Experts of a small language model: a shared expert of 64 neurons.
Below are experts of layer 5 (counted from 0) of a mixture-of-experts language model. Rows are named router (the router's row for the expert) and show model dimensions 0-127. Each number is 128 + 32 x the weight over its row's rms, rounded and kept within 0 to 255. Numbers have three digits each.
Before each expert's rows: "mostly gets" lists some tokens that are sent to it at least half of the time. This comes from a sample of Wikipedia text that the model never trained on.

# expert 105
mostly gets: " a", " an", " any", " this", " This", " every"
router:130182110146096120197089130175122094141132138144151153161115098142154122085118132083136092190131199123110116130186100128131101153127120136095150154107125107089101088144175170119133103152115096109157128203139150115110148087140145152102104144195134077082197137109117138125062069114146068211092144133111151065144111087115087117090139108130154068111157138191084116084142111109124060117135

# expert 47
mostly gets: " of", " Of", " within", " representing"
router:128147091150154098172174155134096114121144127085104122115145103127151115176127148170123135110136179066140170158085154174139145134140144191109123099054122136162165100191137118163106068166160173102168094139178167109186083082108169157121143179118084131066135113128137142152090087152120130116159133130090130137120137121103128044094154152161160140097164146113191162169148079039149149144106

# expert 71
mostly gets: " Ph", " Th", " Sh", " Kh", " Az", " ph"
router:109171083060096079125094142131159107089120082110077184132102116155181101095114156156142131137125148099083096060154080140126132110204122148126182121127130169141106102155137120112090098156155125129120084133142163132077111088151141153113126178097128071089130106079102129105114081122127110159145120105107153025081160129053114089087134141124177120128149147162139084081103095141177123144059

# expert 98
mostly gets: " dis", " un", " kind", "'", "’", " see"
router:128189122131154120164078201142145109099106170112076138133128145101105170096110175147129113140127127142164123109091114112134134115140144148134075136081139148158139044131133111026101157104072178152148160136127154125140109128114153172140068127091133146138138084109142174152132115135169145187078144109083165112119168161057156116138170125115110163052144210122109104165119103115125073058115

# expert 80
mostly gets: "ä", "á", "ă", "erbai", "í", "ā"
router:123162121098182114159121161138152144091117134155076120092118155107071160138165143107130099152124187116158104082117070128141108128196137157087115167078158153129107084146102181111108123165078132098089097183186137029167104102116136178117094190176115086108113108087131184125114121130149050189136119102080158121106106120103134126094121157159133168164192109116104106130163110100138098143141

# expert 100
mostly gets: " +", " −", " ±", " Loss", "–", "½"
router:184175112117121091138103170122158086155137154156137106138135159132116149126116113138150105142097164080161138113115133177133131081195091185138143073107169160067108117178134185145138096151120120150102037170140179146126082119112132174159105171100166125077110110161080176157108131098121088126071140079115147121083082126079096102060117133118111150134134175143168129126167060070142107137079

# expert 6
mostly gets: " C", " c", " Co", " E", " Car", " A"
router:127212110134114104130107148193085096089067089105094150135149114120153104100128202122087101182113142142133107121115081174157108110154174153114106147115143135100110089145188108131128102089128206129131138100142154108125123076136164154147141141102163088067097167128123133114144087143212055114121114116093181084155095115106097125056111129140165147097111127082161147126098068090150100109071

# expert 54
mostly gets: " won", " football", " win", " scored", " coach", " record"
router:134168179149102071215092133124146056156200092108101116126133132103137118139156160125097127101096161092134136122096090157187159084142105193114128101110113171147094110123143150098135114128118124165108155221134169135104118135127137178127064177090156129115120141165102172089121051115127151153095123121135165113118100071123141080097140129102125187129094169160163109105108056125118093070107

# expert 94
mostly gets: " con", " mon", " cor", " ar", " ab", " par"
router:158107145114142107152139119099157054166077089162126149141121131149196146124150133091147118159090133150150143101055151156133140070156128210150104095122151112143129140139155143097160131110067115141174132148124174106154162100105114158123132150126152128127111193147077084141123057115151131165135053076050197129144117130114112094150112093134151065081102172095137161154161131083177112154067

# expert 8
mostly gets: "%", " million", " billion", " %", "%)", " households"
router:128169151094108124139118148102133107106176122093136140176143132162175085104172110144117085140091183132169187119088080087150128097121148196145168114106148126149114137157106148132139047154157191148141099157142171109159103122153181167144097140156160134120122093085108126115104113113143085159152068116038151116125143104153088166111150118161141178151161195121089149079182062072152075118119

# expert 61
mostly gets: " William", " David", " Robert", " James", " John", " Michael"
router:166169141115092066158069144141077115088100113159134149135157106103117135095153172096105102089080173110152160089100105117148145084158117132096123108137110161091166112139197139118093146107111149186131137170122130111124174119131145154157147174131139138136108155165107222133108061135215098126118139092082161111093130137135122144122188108109135112107147203162120148130180100109219057144138

# expert 40
mostly gets: "The", " The", " the", "the"
router:189140102148147050154128127138146054190109101165131115154135125123118167132166106093111134154117121130166078045122073135173113143123098149169105107090110118119138107104167116108086137119140088119148053122198143109162132116149146141162095148119134039118076164073106134127078087148172117157106087089104109087122117172124123119140158157120116160131180179168111145156154118084175058151095

# expert 102
mostly gets: " Mc", " Marc", " Mont", " McC", " Jo", " Abd"
router:138139141079114081152121163120121105140096082150062121111165106144153108101182179115097132145100174100138167034151077146161141041131110122150140151140095157134153101188171154152154115093121142128123161184119145097137154089131147170109117138103115081086069112138115112091140019089150130130137136132051153098108138118079144133147102139128148151156169137162057130160147112084117082158114

# expert 17
mostly gets: " began", " took", " returned", " led", " started", " signed"
router:079151147115118116198146152083130085141155148148110084090123106172104172108125154138077132111113169150109130152087114165143087124171112128106155105092150128097154049140172111088075120118116115141091120154118215112135090082163163164123138161142181104111198077132035215099155134134152122125091091092099135065123045116126154073131126122136177143129122111101105126122128112135146127101107

# expert 85
mostly gets: " their", " its", " his", " Its", " whose", " Their"
router:191154062148139116189109140143124126094117122157133097123121135097105164104102115109134134175122132111136153162078116107126095113118122150103150135089173159110155092173144140075116127160085195194144100095147164066118130125126179153188117178150161073060123159149142124156102124174171099120128101140116126072152111092144074095108144100089169129077160186175134101115190085048110124119080

# expert 33
mostly gets: " ±%", "Population", " Binomial", " Turnout", " UTC", " census"
router:156165125129144138168097151123094039138135092153088116168150133109116130147146133133147085103088183131126163090113138125113090100169089166105160114043161127097118068195135104109128143126131165108124107137126195076174130054125156189184102150118143138117101126092111158097132094121122124102100124145046132123162118101114085143099106156189121131097081177150173171078138102112120074070102

# expert 38
mostly gets: " s", " north", " south", " district", " village", " east"
router:093116058110132095133071155090188053107178116135129136117145140124150081114085191093077107113085093120143142119132106125147146058174158185127161154102141139123099089128140145036132104144083176138195100113164153167139175127064141158129092142142125102114177140086143129135117057152166083188163136119090146071097162119097108111098122140147171137117094120106159168113122110124139110097123

# expert 42
mostly gets: "sey", "iy", "kin", "iah", "ny", "yan"
router:168112129081099117170120161154119144106087106154127131168110129166097167099120149132138089116115131093152168083091061181112127095169078167116128116121116173127165070147126144084083074167096127176118102165146145140141130130125195158126099198098145119102171131099110178121103100146165030147125096146091134113163114146148135120112139163138145085094126139189109122097181102064187048096144

# expert 124
mostly gets: " Samuel", " Edward", " Kitt"
router:146116070137131115144061133167097102072135107101178126144158134128099175144125176117144090101113176108148137099161110145160108083156116171158077135112092149130142138146162099090095106117161179166099102188126222072114147072161163190161129147132152090082156130150098136128114067118179082150129156104104131052101132107106152166114122124129154141119143118108093171140155084061116109181072

# expert 64
mostly gets: "ship", "iff", "wick", "work", "ford", "burn"
router:141196147116130133149136209139101112130093143112148144100142139088104117130171147162122051096138153116123166129071108156138121084171134148138127098094129141140180065160108113100150036101110117133129081167114148122169105122109157138180088184185174077122143137149132131173109116078155106142071107111058128102135138163157143135087137164094143102107077199151074107165133111069121078108158

# expert 1
mostly gets: " his", " three", " two", " some", " their", " these"
router:128180092127109119142112107141116098148106141061106174139101143191139144151181101140161108129141121132146133122104110148138058122116120146106120068096148149131118050235141185107072118161107167112108116177124140063065123094161157146159111127085141132140100103108114108127127098143165110176124106079071205084167117119143078126060174138134167140160129185132124139103160105100150115146076

# expert 82
mostly gets: " st", " sc", " tr", " r", " p", " pl"
router:138154123120140108109094114112119000142147104156130203123128107154184186125102121147105102141129139151105182058128141136116145062169098135177129150117068123125115097134137139117142121097152132119121118164148147131091188063148119156073091141108099100086097168076113156120111079108131123182107091145115116058148056128100122055148108090127139121188146132170129110115146095119130123097070

# expert 73
mostly gets: "sp", "op", "osp", "yp", "p", "rap"
router:125119108125184104113111156064115085126124128134115114089127133128114161196090147210163109158207173084153100098138121182163165108162143139127140122134094090148134104150137154122147103108086154107113093204138114116146165126173150163142114155073139049097129185120129123110119098082185149113122115169118107076094118185126130103076146167139148157106177187149124179101172075068121109104142

# expert 62
mostly gets: " –;", " largest", " highest", " annual", " significant", " reduced"
router:117140065166109113199068141109132080144142129109152108155146097142088131090087124156134086145145165137145142132119094188176109118131112158157085144086168108123106084138178116088119083115153160111117131112134198096134116108126130162160084141142162102072114110154127110157094093152158045201084111095094128061108059099092118122130145142099135168165125138094112192100165093077164099085082

# expert 78
mostly gets: " Al", " R", " Pr", " V", " Sal", " Le"
router:179160129104134085161132169144166101132143088129098183126107197129164138096128171126164119135083105107113122090164111171157119067148108149115166171129103160081124089235174161147089107161149146103154128117163163105122085113123178147089122167145163093083136132107123161137112069156156110126129101070064158105119077062118127115112114132143205134151142107150126158143072116118178144134063

# expert 60
mostly gets: " would", " can", " may", " will", " could", " did"
router:151159138135163131134126169095100067112156168135098133087126119084151118072068142119133085143173166174176111102093079171128139132128146143173139099089151118134093112165177109120127057134134157147117135169152196165105082127107135153120093197155082113089110167129089170158067142136152138193105104179061175127097104141157143126092129165152140089148114145178144102169081108062144077119128

# expert 90
mostly gets: " lack", "uments", "mission", "miss", "rans", "ript"
router:097092172139176097132102194109081099146103103113140129135131127196105193097082105127132094190144119095196145132141129147143139109138091145121144084120150146111180149162136112150159142130103172120173125201143153144191124139094205163181121122152153156141142160162058109136084098167131115109165134120150114137123157151099084132086118135124190130071083142159126173098118033118123081093095

# expert 28
mostly gets: " ex", " non", " min", " co", " disc", " re"
router:124136089176102165116127163142137046121163153118145164128122166145132108110136162153136164185075160093114084110128120105149139074154154137110062103114130150142147065145166134145113142120132140114183103120102224145173133126085160160157107133123210158104155071173134098143083121117162131152164090098079147130160093058093094117146201140133176132192160112125144113148106110104133086134067

# expert 30
mostly gets: " San", " La", " Los", " Santa", " Sa", " Ma"
router:130148107092119108165133151118181106096124129118080144125132105167188105136128190072154096133088136117105119135113116151157088090158133168129115111137166127071184135177174095072160146090100133122139088206130199110158096136100158155169159140113149094105119149171056142130114083147145047130142086068075184122070141137082136107124117160168184132168122129102152179149151102126159091148106

# expert 41
mostly gets: " Armen", "ymn", "intend", "urd", "ropolitan", "rm"
router:138092166127150119159116149060126101137094109076129170155101101123129149124102158119114141129179180129156125093152110165120101141184100145101108098084097157168080103133170152094110126082043125150156095174147135091044097095094163168061137132142146133112126125144094164135113152196130147113155101135077189136143148132055096143092095122150117157119134172067152119070107094097209130118138

# expert 29
mostly gets: "gress", "vent", "unte", " contrast", "ict", "oint"
router:115135127096105128196136167102132150125117100177155196149190200171087149119135132110168047114123197123092121131173157149089137101146158177143188087118120179081104095114128152117083144124140100129136135168140152092135159104154186153141098099178166094057145132118112130190116113176168122120106095109104105120142108106153088094119190165156108146131100147086173159120127091094166153073141

# expert 116
mostly gets: "ryst", "ricket", "achelor", "anton", "attle", "elt"
router:088133192111127066151112167108086127154159121146102110199086148181068150106168117135092049128090170112154111117098125149168094059145071168124156108131117163103127134145164133143153085088189158176123125155116124125150123128070154153198113138152132124084090090138117113174117108111138109224119111102141164068108150134127114084085102100136144158080174118161162142140149134128157076148107

# expert 34
mostly gets: "°", "″", " km", "′", " mi", " sq"
router:144153132062123116088094170125147080104146112126164168139107099139153116155175117153106111180060169099146172151097104146130149126209103164170161125113129155080107121173155136150132125146131139093116054142188166102184123119081163182171101113121156093128186111098123154158141103159130078176117127159091108092123136115074081174104115094129155113089127164133110182136133069086172144127051

# expert 9
mostly gets: " wrote", " killed", " published", " asked", " stated", " written"
router:132174157064123043084115223168084096165098127085128166140166155144104086160093111101140120122092148106131109100144132165135055133167091125176149067094098145135170101140126131068134091134155150124103106145136165109100138097149158150127073219147165093122161111153133162110081122147149151111084126102097163111107166074131089119145147138156141102131158167126067096104148081103128109131079

# expert 118
mostly gets: " when", " where", " during", " before", " until", " After"
router:083141142178151116197115170157112111084084165170117174110131124125101203148190172096106121142102193076161151096068119166102129128133171158126172083046096122092139090154114148087137122113112119114137106131166191109177166124142150153065100156143121111108089096142066153124079118096175126141132141124124173099167147151136064169103180158146139136153135119109152143126177109088149107110087

# expert 63
mostly gets: "stitut", "sequ", "ruct", "view", "rast", "form"
router:102102071123098116096117212111152138136170076130117195099177186207129105152129162130103120132135159140085109107129091158107169058164136158108105101055133111155187147165141098108142096108132146118120144117160166102096155119144151155090095142156149116117178160157095101163125119185101157091131108137139131134088123097141125113132117182084173139154095209110118122095204054100147100108147

# expert 86
mostly gets: " Ex", " comp", " trans", " Com", " Comp", " em"
router:139155121127180139166156130120118087147122113121099178121127116121161096109121122100142092194139199117155149113130141144195153023152194128153133100136125076143087107211097165115163117095152150092168152181140162043150136137144160151174144132094153080116202126114048086143083104132143114160129075118094089101143135118087106095111140147148120157130121106097131126098086125106132113176099

# expert 117
mostly gets: "lic", "ione", "irit", "rice", "rec"
router:124097157138153128171129141142112083191191086160117127167102087118130140138111103137101102153175168142130151122124083145104084060177109166078135083090174190101184152132131152133136095140182124104121110115141152107115117126139234151155169237131104109143099094118094137154136123097105124156147112125114123114180112108089147111139159086129148062161123128129090110130112083050113105072153

# expert 0
mostly gets: " early", " New", " north", " late", " south", " North"
router:093137083133083052182106169084150055104141068129123126147135099104133160079126133159142127098077123121107153132115108182133079079145150189120146094088097144126150108160192157067077128112113126142173111114173149071097099154124122141141106139130143127125144079140144160141077103152166116155150144064102115096084086126088129152079145112131168143078147202108142155165120120119207121094084